From a checkpoint of a small mixture-of-experts model trained on Wikipedia: 16 experts in each of 13 layers, 2 picks a token.
Below are experts of layer 8 (counted from 0) of a mixture-of-experts language model. Rows are named router (the router's row for the expert) and show model dimensions 0-127. Each number is 128 + 32 x the weight over its row's rms, rounded and kept within 0 to 255.
After each expert's rows: "raises" lists some tokens whose logits its average output raises strongly, later layers aside. This comes from a sample of Wikipedia text that the model never trained on.

# expert 4
router [149 134 109 136 138 116 167 108 111 135 109  89 129 144 114 118  71 116  40  78 146 115 155 120 160 125  81 142 139 136 134 126 150 111 116 158  97  98 103 112 119  97  99 142 138 119 147 141 187  97 107  61 138 199 108  94  99 154  95  91 152 196 147 154 151 118 132 149 202 141 121  94 202 147 107 138  86 127 151 117  53  90 121 161 104 157 157  55 160 133  99 161 127  27  92 119 148 153 106 124  76  86 159 170  81 142 148 106 148 116  93  96 121 113 176 102 134 152 117 176 129 149 128  74  80  97 121 121]
raises: "ou", "id", "uk"

# expert 6
router [112 170 136  85 117 175  99  85 185 157 176  97 103 158 114 111 177 131  92  72 121  84 178 103 131 104  89 155 119  75 133 176 187 152 149  98 104 152  81 120 146 161 129 172 144 135 121  99 153 121 123 127 116 107 136 118 148 143 124 150 162 130 101 100  75 134 110 118 136 106 148 169  98 174 112 146  69 118 105  98 145 137 105 107 173 181 152 123 102 164 123 132 130  95 152 120 138 162 106 167  98 109 131 170  94 172 129  97 134 119 144  86 133 125 117 103  84 108  84 100 103 159  59 164 141 148 126 137]
raises: ".", ",", "–", " (", " | ", " |"

# expert 10
router [127 116 119 139  92 129  84 133 110 109 134 118  97  83  68 159  78 146 172 168 128 182 136  91 191 145 126  88 105 143  98 172 106 104 169 202 108 116  98  94 124 167  62 150 182 111 132 126  71 124 140 187 110 119 127 118 110 149 121 142 132 171 129 177 157 179 129 143 109 143 164 135  98 155 119  76 123 105  45 160 114 173  71  64  76  93 152  56 180 149 179 141 125 117 139 131  93 125 131 118 172 141 114 100  98  99 156 141 109  77 175 201 149 127 130  91 116 184 129  73 114 121  85 120 167 121  93 144]
raises: "==S", "==P", "==", "al.", "==A", "==See also=="

# expert 12
router [121 128 160 129 149 118 134 141 154 129 114 153 114 153  95  76 126 149 149 143  93 112 119 138 152 119 131 178 151 157  83 115  59 117 116 107 122  97 133 155 157 115 171  89 150  74 151 156 137 161 147  82  96 179 155 153 152 163 130 113 137 117 167  94 165 127 112 174 123 164 106  96 191 168 157 141 114 174 151 122 118 109 145  98  93  82  87 128 129 199 129 173 120  79 126 121 124 127  95 175  91 145 157  73  56 121 153 102 139 104 108 165 140 145 101  97 153 151 129 106 118 102 178  99 130 138 113 162]
raises: "ian", "ull", "ene"

# expert 3
router [172 108 117 146 107 174 180 134 143 143 153 147 118 135 201 132 146 109 144 138  59 147 158 115 122 100 158 110 160 125 160  79 150 131 107 153 170 141 171 127 101 106 155 129 143  92 108 148  89 158 130 114 168 165 121  93 119 146 117 124 141 138 157 200 159 107 163  76 147 147 119 119  93 126 141 100 179 142 107 147 142 109 182  80 118  82 168 138 134  94 166 135 109 111 185 136  69  88 167 140 128 179  91  91 107 138 173 164  77 171 118  89 138  95 132 113  53 112 137 150 145 173 193 147 191 136 113 112]
raises: "land", "fl", "field", "sc", "-S", "man"

# expert 5
router [132 141 190 148  82 101 128 135 124 122 157 109 174 173 100 107 126 115 130 109 142 124 134  96 147 112  94 146 106 165 127  80 106 120 117 123 113 120 135  50  74  85 141 123 106 190  90 104 114  84 154 162 141 153 111  88 109 107 107 117 125 127 156 133 151 117 118 112  88 110 141 187 105 106  92 142 174 184 142 157 198 117 165 159 213 134 152 219 111 113  89 124 129 155 115 126 184 154  92 136  88  75 162 167 105 148  55 129 153 202 121  74 165 169 168 180 187 102 117 118 121 134 180  81 180 100 138 150]
raises: "- P", "- R", "- ", "- N", "- S", "- O"

# expert 15
router [ 83  70 136  86 141 132 122 140 114 107 170 121 106  80 134 151 114 102 152 148 133 127 133 173 120  99 143  49 116 101  94  61 205 147 144 136  95  87 132 119 116 148 138 146 128 137  80 215 138 123 158  73  96 155  90  95  96 142 115 100 224  92 135 102  97 102  85 124 148 115 140  95  48 143 196 126 121 109 154 166 148 146 150 130 176 106 123 149  89  57 135 147 131 158 100 156 126 152 103 127 171 154  98 147 153 132 122 134 140 133 104 128 150 125 166 164 156 145 122 123 113 151 112 136 182 144 122  63]
raises: "\n", "\n\n", "2", "1"

# expert 1
router [110 198 106 126  86 143 116 169 175  44 110 155 138 152 101 118 164 141 100 156 111 101 119 158 119 229 114 140 109  91 175  97 148 108 123  76 156 146 146 154 165 164 170 120 128 130  93 184 161 123 165 137  72  52 141  94 171 110  98 122 170 113 133 131 134  89 131 108 126 163 108 143 107 105 107 154  72 131 155 147 142 128 112 168 138 136 124 122  96  96 118 120 110 132  82 119 157 141 130 103 152 125 136 159 151 165 113 152  87 170 120 189 145 111  96 111 155 115 125 195 137  93 154 105 134 124 110 158]
raises: "\n", ".", ";", ",", ", and", " and"

# expert 14
router [158 115 116 178  94 165  59  97 109 126 126 107 205 148 166  90  89 132 106 122  98 150 130 154 102 159 121 167 119 128 157 141 126 110 131 136 114 119 152 179 134 119 104 121 118 127 150 160 149 173 106 144  92 101 119  89 181 184 122 142 177 124 110 138 135 179 128 172 202 123 120 134  58 128 133 124 103 110 156  94  72  88 114 129 129 160 149 112 120 197 103  90 173 107 103 125 150 156 111 139 115 155 148  76 218 119  74 133 169 123 177  71 137 136 145 122 129 169  92 134 130 137 108 111 130  70 140 114]
raises: "\n\n", "\n", " It"